{
  "num_hidden_layers": 12,
  "hidden_size": 224,
  "n_experts": 48,
  "experts_per_token": 2,
  "d_expert": 96,
  "d_shared_expert": 0,
  "hidden_act": "tanh_gelu",
  "moe_layers": [1, 2, 3, 4, 5, 6, 7, 8, 9, 10, 11],
  "router_score": "softmax",
  "normalize_top_k": true,
  "routed_scale": 1.41,
  "balance_loss": 0.00347,
  "balance_bias": false,
  "router_noise": 0.1,
  "init_std_router": 0.0157,
  "lr_router": 0.00113,
  "num_attention_heads": 4,
  "num_key_value_heads": 4,
  "head_dim": 64,
  "vocab_size": 32768,
  "norm": "layernorm",
  "norm_place": "pre",
  "norm_eps": 1e-06,
  "positions": "learned",
  "qk_norm": false,
  "attn_scale": 0.125,
  "tie_word_embeddings": false,
  "parallel_block": false,
  "init": "trunc",
  "init_std_qkv": 0.0356,
  "init_std_o": 0.0442,
  "init_std_up": 0.0509,
  "init_std_down": 0.0509,
  "optimizer": "muon_hyperball",
  "learning_rate": 0.00641,
  "lr_mult_o": 1.39,
  "beta1": 0.95,
  "lr_head": 0.00693,
  "max_grad_norm": 2.0,
  "warmup_steps": 200,
  "schedule": "wsd",
  "decay_fraction": 1.0,
  "decay_shape": "linear",
  "final_lr_fraction": 0.0,
  "batch_tokens": 65536,
  "max_seq_len": 1024,
  "doc_mask": true,
  "train_tokens": 274200000,
  "max_steps": 4184,
  "dataset": "wikipedia_en"
}
Below are experts of layer 6 (counted from 0) of a mixture-of-experts language model. Rows are named router (the router's row for the expert), up (a neuron's input weights, with its number), down (a neuron's output weights, with its number) and show model dimensions 0-223. Each number is 500 + 40 x the weight over its row's rms, rounded and kept within 0 to 999. Numbers have three digits each.
After each expert's rows: a language model's description of what the expert responds to. This comes from a sample of Wikipedia text that the model never trained on.

# expert 9
router:507428610500470525476536519512479477506483483480476538524510564482418462515468522509538462416440541512480492488470534489540490386529534580583515468443479524442469564518450480501546547514493482448518490523501525576541530457472542502529498517524519476434480503517430454530572543618500472532517532412517484587494497491487527500483479470515534447472490421510406457545496510535515529482450497495537461586513463528465485555545479517508484534500465486551495478503457486586450547471519501496556478516516603555527490501488468518448523513529431458525443494533485525501523499504578446466530488537522447427526491515522445436524551518566490483425466498458425529515500479496598513480475
up3:495497473491464514482480501497492478571475499429491506449526456483443470504477493522452513547510464559519533545500411521535473477520494571474486488520481467504469507518484536536486499447500514578494509513557538538483492470455554566550487474584530548502493482547463469462432511489539462528586500514484443485457510566471478519477539507480510482516475511576469415494512477397457463485523539536497478610488530483522478526505504449499539566497551531525477560376522481478561470541510399540570498543538485560525517569506513493490447469500454498414537504548491545562491492514558512422393505546474519414519455528532548458520491483453516530407522421560516534521519530403452501475500
down3:530487465475572486468610483518457526461534495475476475534433479523501510536567517442483508485491500539468406497479554464410543521515495476491548529539486526554575433466489471575480543446506499487502496499491450478588532537392440559550496547465498488493548483460443496524533531474499561501470488561504571512435496470511546534539543496526528487440454421464507500498475511626496527469400481461524587479512466493453492484520518502508450457489436512503512431579533502569478517474467553498482561481532506456454479437537478466534502547523529508564470465493532496519522547470517466487484488475511510517445518464419502553505474479485543556573522522412458529526493472597557519507457
What it handles: Prepositions and modals. Prepositions and infinitive to before a noun phrase or verb, such as to, in, between, during, plus modals may, could, should.

# expert 39
router:501496420493501502515486492484490489441478561463462511546500495491452440455525503484434489577579476501569512527528470436482461516459523442489533423584452529560420556483501491563513512506514573522502435509531541512434502490457522577542453506400503452458466523422498479544483517498522484516550563444511507502535500490473460531497549493531559517510499467492421470542587510553490472488467471449510430507460435473569556543474533540518462446514468478499547536506480547485456513507428506530491456464556475508511500517449436566505560495508543489521457505585540537453429551555489477483491509436595493409495495489536472533532522575529513536468572483552524453512473536521418514482533
up1:518470565495520480529505475475479512478494516427519506504525441526499477557500511507464494546488518523546552564469421533454474548522523508430515464497518478485525497469476507567503539456460501469467405439574460542522500442588582452527440462393554534584472488447433547524527448376476517507471466475538456475569493421460483522454457490532483474495533533462476492539517522459425451475516505480499444538488493545510498511505451547560479611517511513503465507550475519433445501574508515477497553531506435500534511524511508510506439510481478431553543542550525520410487531523497466441491452478515562459517463456518506507543547484486483565412534451485584465458521549542514511486511
down1:458532505532499542470514452502474540491472584537497502478538472492409477539472488481521526557546538491504443477526560492482493510516433515535433511458497499510473491509563518450467538500534421507481572536493516490480504499469509503529465584474526446522408469477491449577487466619499476410509463508498528538471516473455435570524548510530504568515523497542480444491453449564513554525480541532470418423513462497521508565514465532525461518521459599493487535492541552476457486433520568521504525385510505588499462480452464424494489482535525517465469435481527511543488503555538500480577501527440468463446524593493529532524542518477437483529467530464458476496457542464466429579486
What it handles: Table row delimiters. Pipe characters opening table rows, markdown separator lines like |---|---|, and list dashes in population, results and episode tables.

# expert 4
router:558525496570553573486484461504468557455531513474494455463541415446478472516503478530454472480479541511478470505498504530516490429493470473422547491529432446499482595514445528525481549526574492462510521508444522444480491553548438495476512513485476467556498513513501467492570482474444506486449524534489442481476516488520560458450478516507504452485486482473521551551457556409497523514521519519504577421543552420503414526512535482536525404522500530528515546529402496548590489479554501541447515460522439449548508488485573503485409518489549376544485489481477546551516508480501468540484495492452455552475571548491526461528484524491534432572510548484545488493534477474472593487541
up3:446492436493521492498508412526501469488469517542478496520477436516553559559549474508559422434470522535486530527486445488511488489518473517539488556560507516481542482503467483497513452553515529495484446470486514456469513477538606521465483532430505464525478538485496525529442516505536538468476440508534554526522510434519563586526530496487518491485545401520467569569516471426568482448466534475537519470527515571487489429476474556484542439549512521565490498494444503497518495540461488504598349571551472461508507486487567532558463484469535455500465456510550509425499488518509525511509497470502538544442595541486449388436507538508462529495489444494472545544488443467534454473475
down3:583521482485490494497556484510469514495446557538477538537544528558478471492445549507514569486519471488508443493551497508532508516523495543519490504481521513572512507556501478512462556540547495519459547452492545482521556537499454473468567439470429584518487470512516491464499510518478477479477598533471483424506417532414477445461449502574497553536539492490512397483501563486441518487492491494506523525482535464533462465504562410516548525496481527482533490518440509547496442530610492492431598400491443535449519477466519478482563544452506507520524565535559498590541493512500501473487421403493520460556528429481546530515509493508543422507479534504520484444484558498529581481445
What it handles: Name-initial syllable pieces. First word piece of foreign personal and place names, often Slavic, Arabic or Indian, such as Kar, Gor, Nikol, Bh.

# expert 13
router:490505486488507495470458470493537548537498478497538462493414409516493506443384510581543494452463498523504496542494485543496487557504479481451522560476531497476503560504553494511471497551566473525421584448541471491512513492508468499445485488513494463455463513491464520501494468429382491513458480521498444547506496534461553513544432568524510560534514564521559459490533620414482498405518538489512481469492578467483442496453549483512501471478541525496526494446477541504466474466496448467469498558565518550460553485448521519508566526435484493623507525557409504567477518469552490585524508500518546478456469463491466551532512501434572505513530546512500523579535519495470479493532
up0:484552492476522513482503446441424463570547483458493473508493462518451399553483496467505530455462531569570476614499536502497443494525445436531461478539441455530477485574498546489487462522479486424484481532489489546494524515521445478531492541499543499496529529524455495514447481455452516559458497529501536440498468578502524518596482500547523539570552556451540490486461543483529462451461486452488515464532434472544501444515494438441469557495424532454511466542508427455446398536495487527471544497470562512493431487449466489549503478481565490588512506552497533478526606465520421528427451503497446502496474513517481526431492524491560442460555522518509523525538494547528515489558
down0:516415562486452516508563521531508529364411454533470575507540536500545547481533539553511527457548394421445522440525533545515495545455500517437517527554560468471470492480453521466480502514480457613537493477468544503504528451470489566516459515486471492446544455433471485406501477441521476506516491495453535525502495527524514455469545511463527522481429499520489530490523476498488434570475549463553433505568578462509500554524477540503530519543528497544462504499502566528515501595403511461486466495582412494571526458529450543435490498450498539490507448467553578515529456451494522548508506485532521507464484515520481508503460494470458474470518522502441450468520512516473546481485
What it handles: Personal names and initials. Common English first names and the period after initials in personal names, such as John, George, G., H. J.

# expert 41
router:457510480502464497531404556461532560458451516507555473451455514513495524541438459562467520548468500454466509500536435461531449561514539440523509509534512474520495487455479523483395465485467545471531516459562473542530480517514500476450563472529502455498458557484506527465477504505535518449522515562552515528529506455434537581512455524519451562480457563524527412577515480480441505513556502447471581510516520477445491543512469463537566472447554474475522455410506574504485517554480518453474555515435557456520525514493574537531515523502507551531547449501454423505483423566461502548526514538490509527406452459563481508435464524495550514540525478520509422527517524470459498557401
up0:524517483506489526511512528556489571606585433601482505447499538471510550528539515478548411412494515515537600498521482519466475490498482408489466488516532479545513582422456541493474591566491535494518499469497504490494486514452415466493426550433422510541533538476420519489502470587580442448506464481518464571560485420433499424529496479491492478454424530475438528461531450515485484499470469537454535503475484524484486515507526492536502520532482532478527449484424421454528516473510525461504515501504474480493515561515466476530461493460497469544548527509533463513489618550498451460466474499451503510489549507492508536512544468533478569482497481449511543512531468461533540465556
down0:480472453488461533523445459490550420436508531454548507524526576519514526487553425480479499536470496542516484584488580508499515538470529535518518464504485537489420501537536513589522442441577520428409463614540471554554527491516511457538500496521549542559528516509477464441571461560435475509516519490538420506448481502563455577504543513486483504548508481511545539474562579446506419525471491517557373518505500501505455515461517534479501531499568525489462539525503480487494493452513437544532485528471519518493489476462480430574530448500534526479512518467564563473506478504440461426493499526520564475569499504545467443444559538459461482493500494490456500478525476465464429505476
What it handles: Non-Latin script pieces. Byte pieces of Japanese, Hebrew and other non-Latin characters, plus odd word fragments and number pieces in code-like strings.

# expert 37
router:441558437476519478583480486494464546523511494551472482540532471474510508498496478523474494580481494457481481490450525524439505513435475468520500447492487559553534501521525528486467472442491528529536528548477474529460480412418562521523462548511512471470506462501511456484619522479497425524471589603591526590526502488599413412522469498492518503516577512494514515450482469531524540559507494543460453496559513489543526539490539544497481546499468453482477468480495537577532492558492512483546548473462552522429462482535453495563471436518534520507447535499463448460468491498556445474410582510510527486548495417538490571522455438466460496539498470515469482493486466522463430542475
up0:534544472550595497530504463522472479551498532524464472585516460521485515435450568474563508501499488481556533546483498526556525471495468432464474498497547461498601531481441446557457529480492418463484476510418518537393437490476515526433528506548611460587550504455474466482448495461584443519471516509491539505503459538506519464480434500518512556531464479444479574556478524553509489498435519517489522462434501535509470492575481518447424512479476470463516468469481488536510498537515476522522490469457560505553457476536516474454519555491486447485511533510571517502510502552545550428435542443484510557461421502501480469554512568466513536517452499520423501552459552483506534499414
down0:536544473481552457512482538485510554389499511537492486426457415498414529501518471541479479492478533433499515459501533517490383502601543470503551471499488463514488496514486514520543514518570497504468542540491498519447485475494485503485467547552424562424498485490469465532452470539447463504557451511462517530521532424543527473516497464507475573492556482524534386536494520511564524509501443503520411424487549441527459512467594484507475464532570504467494449462452585513514552518541496509533494528579468561513495509451440480516454442541570536432476443461544508553568525528436435462538450576502548543506528522483536531473495491525540507472490511524445512458462495492548494512476
What it handles: Music release context. Words about albums and songs, such as album, song, released, and opening quote marks or words inside song titles, like My, You.

# expert 17
router:526560549474477448494547513450543509496549488422532474465546487561512569546539507479518518486548571484556518459544529471444485568502457478422543545506525504461589506504506494514525487532497422487477530492547492507534499433450520520421511520498588542495456437497449488569480491546459478516476510564476499469501524464483429529487545451431450567512493514522497583564445490423587529490417536499470487516483458515413475451542471480427463497531534456571448613565563431454460487423481561494495462499473442452551478503500489544439484525479440523457482475494449525445521498528447515491489526565462512550441519533465495518527500522533504539489499473467455513473490531462555522518534
up1:490523491509508497547531533509507476505494547486518570499502551560527444557583539542465433470497550553528603440500557510590515516473481554454480614532448465469474473478492473496557484499525450466488473501521528473490549512587527456529522459565537487564536481518431449558454432482477521458475514530482537486505427457442515465451566473542490494509454535491530533464477488434500479481506450493502526395472493501485516457531466528567549496505522457499465609492520458511547537512533539495546567497486465472531450500520532456503489389424473502449518491500528453506476475508596512478533496484466531539498529460507529528573494531504508530395492444418503473445490544517516525595471
down1:521499505473495499507503517549435519457386516545479475578480466489560458477453473443528536514482539444479471555502450475503504488437523521521476453551519523534542483553455506511526487485432480452484498520522485498474530496425520426555493464533489512490538490383514521474559478466516439502521484453537518583456494523549553473549517444504459502456467460523489536553476538557560537596471484441446480555531514498474495506513522539571610584530445557538535511521500521503455514437520485530547415474439527522554491504596467552472470555523520449496483459484473507439553540484481480501462500469498447502536451449488505444417468561552468581538458558482465491510467499484592482468471
What it handles: Table cell separators. Pipe separators and number pieces inside numeric table rows, such as election votes, league standings, census figures and ±% columns.

# expert 34
router:511529468551511494489500485525535511527533464568500479567557479508530539516536508575507460563484517544446478522475495508492506439482505527524457482412503470447527503475458399418534508480541440488442465493481523566420474586513458487386494509472451462554506482504526517517452413463498464527494532467539460468513455535446461512477486529548523520453428483520437583494519629452527495467577460536544516470524582551517496481568511555425491545568495468471422500518447430493558482435493453445490456521471519504466501518505507492490485520445547515465420515503550471521470522492615503494468525511521492502549542518591512505492487496530506486583478447518526476500456540518539511493473
up1:447467478489483481467441523435509530466539483480591490546551468483494523433552524479559501499550566577480488500483521547511506468603503497471569435566490520502483530464506532430502466455560489461468470440473528538522483496475455592489492534483460492463581490498487518520477470539507562515485501491441531572482462546535522509504559529509549569499449505530531499519566523595563433495557488506576510503492534528451540516559442466443501484502505461502500610504464481565435475418589499490538463542530474427464542477614495446468508483449511424526487539550489503465532475504523471454507429515495503423521528497421446453510530502479505560489526519496441511491515485536470443469489
down1:481454487533424511552556503549508453489530483485510480562432558397567497464479509547529492496499507509461475475496537528530534473415537494501391549454480555534409499478409499491523529594493585536529532432574536473406491459543501490476479531497553523494527497494521548529500528413496435460438445597468490466560509473543419524491535492487502512491488495584525510444473436550508487472414510541525488501437487497521478484495546547486442494528489474486492461561583510508510493515487531469453493471443554477517547513527485465444494492536551469509564520563457481489489495455505538543495565485474474548492520490579450490511462531554571437504495433476500491496525430457526510528551
What it handles: Numbers in stat tables. Numeric cells and short codes in sports or census tables, such as goals, wins, positions FW, GK, and country codes ENG.

# expert 24
router:497530549535509502551423494489510490490550453456451446487521487474466489559573457532495500452517475529473486555498518464495467429593478474591452474452518529472445520480480456463574441448506540465559501504556490466496441460519574466527538511528519632599477576478454496499455547448491533445542482500501482570556519460470538479538494500509509456453521498470497570601536491403502547511502477504487515488502507504478545531480469496509522509498433533553486568481492483544575594504469476472486516510567509479536493466468530500521408464464532446548514467489525487461589482475434531411527457476476518461455485544549498495455563515562545450520519439521519485464546508445488482468523
up2:534537519527429496521459524413508509481541536464491454478471543460506496512465546551510473475503543499441534535491518459483532502406539569529537467547562546446524477507490484378546503458489582418508471481450463537564486509560538557598428472457490489500532517496542487503533493530531520460509524491559564467472515527478526497511563471473538477515497577474493426510545478529565490477543493475514469466553445539528535455440505409478550445424524504440467523502506529484419562527518504500437544530496531465528477443529505488447384558478505528481454533540594466524524569477560519488509471483478601469555521499498519451470461494471551523495534552516527566527499453478510493476465
down2:491567485538524553461576547456480493467436510486529502485449458529511574530464520422482499472493460520509484452485430516478496448446450459465502503459487530523460518523497527503536502493509586438482510481514563459543513434532468549512575500454565492441500507488493514466445495497528464458472539543478389561537494444471477445566500540468398496528520539510501533541449497448472511507561506475500495503429529513403482534518500563528516567576468512490422493563459453470478478481508438487549504481563519552428584480545571474518523534530559495484538444448435542456533491457439506534477509567539531475481463583476558520539511544485509468554528454511491540519603543544481484510480
What it handles: Scientific word-initial fragments. Short first pieces of technical words in biology, chemistry and anatomy descriptions, such as longit-ud, for-amen, glob-ose, chlor, oxid.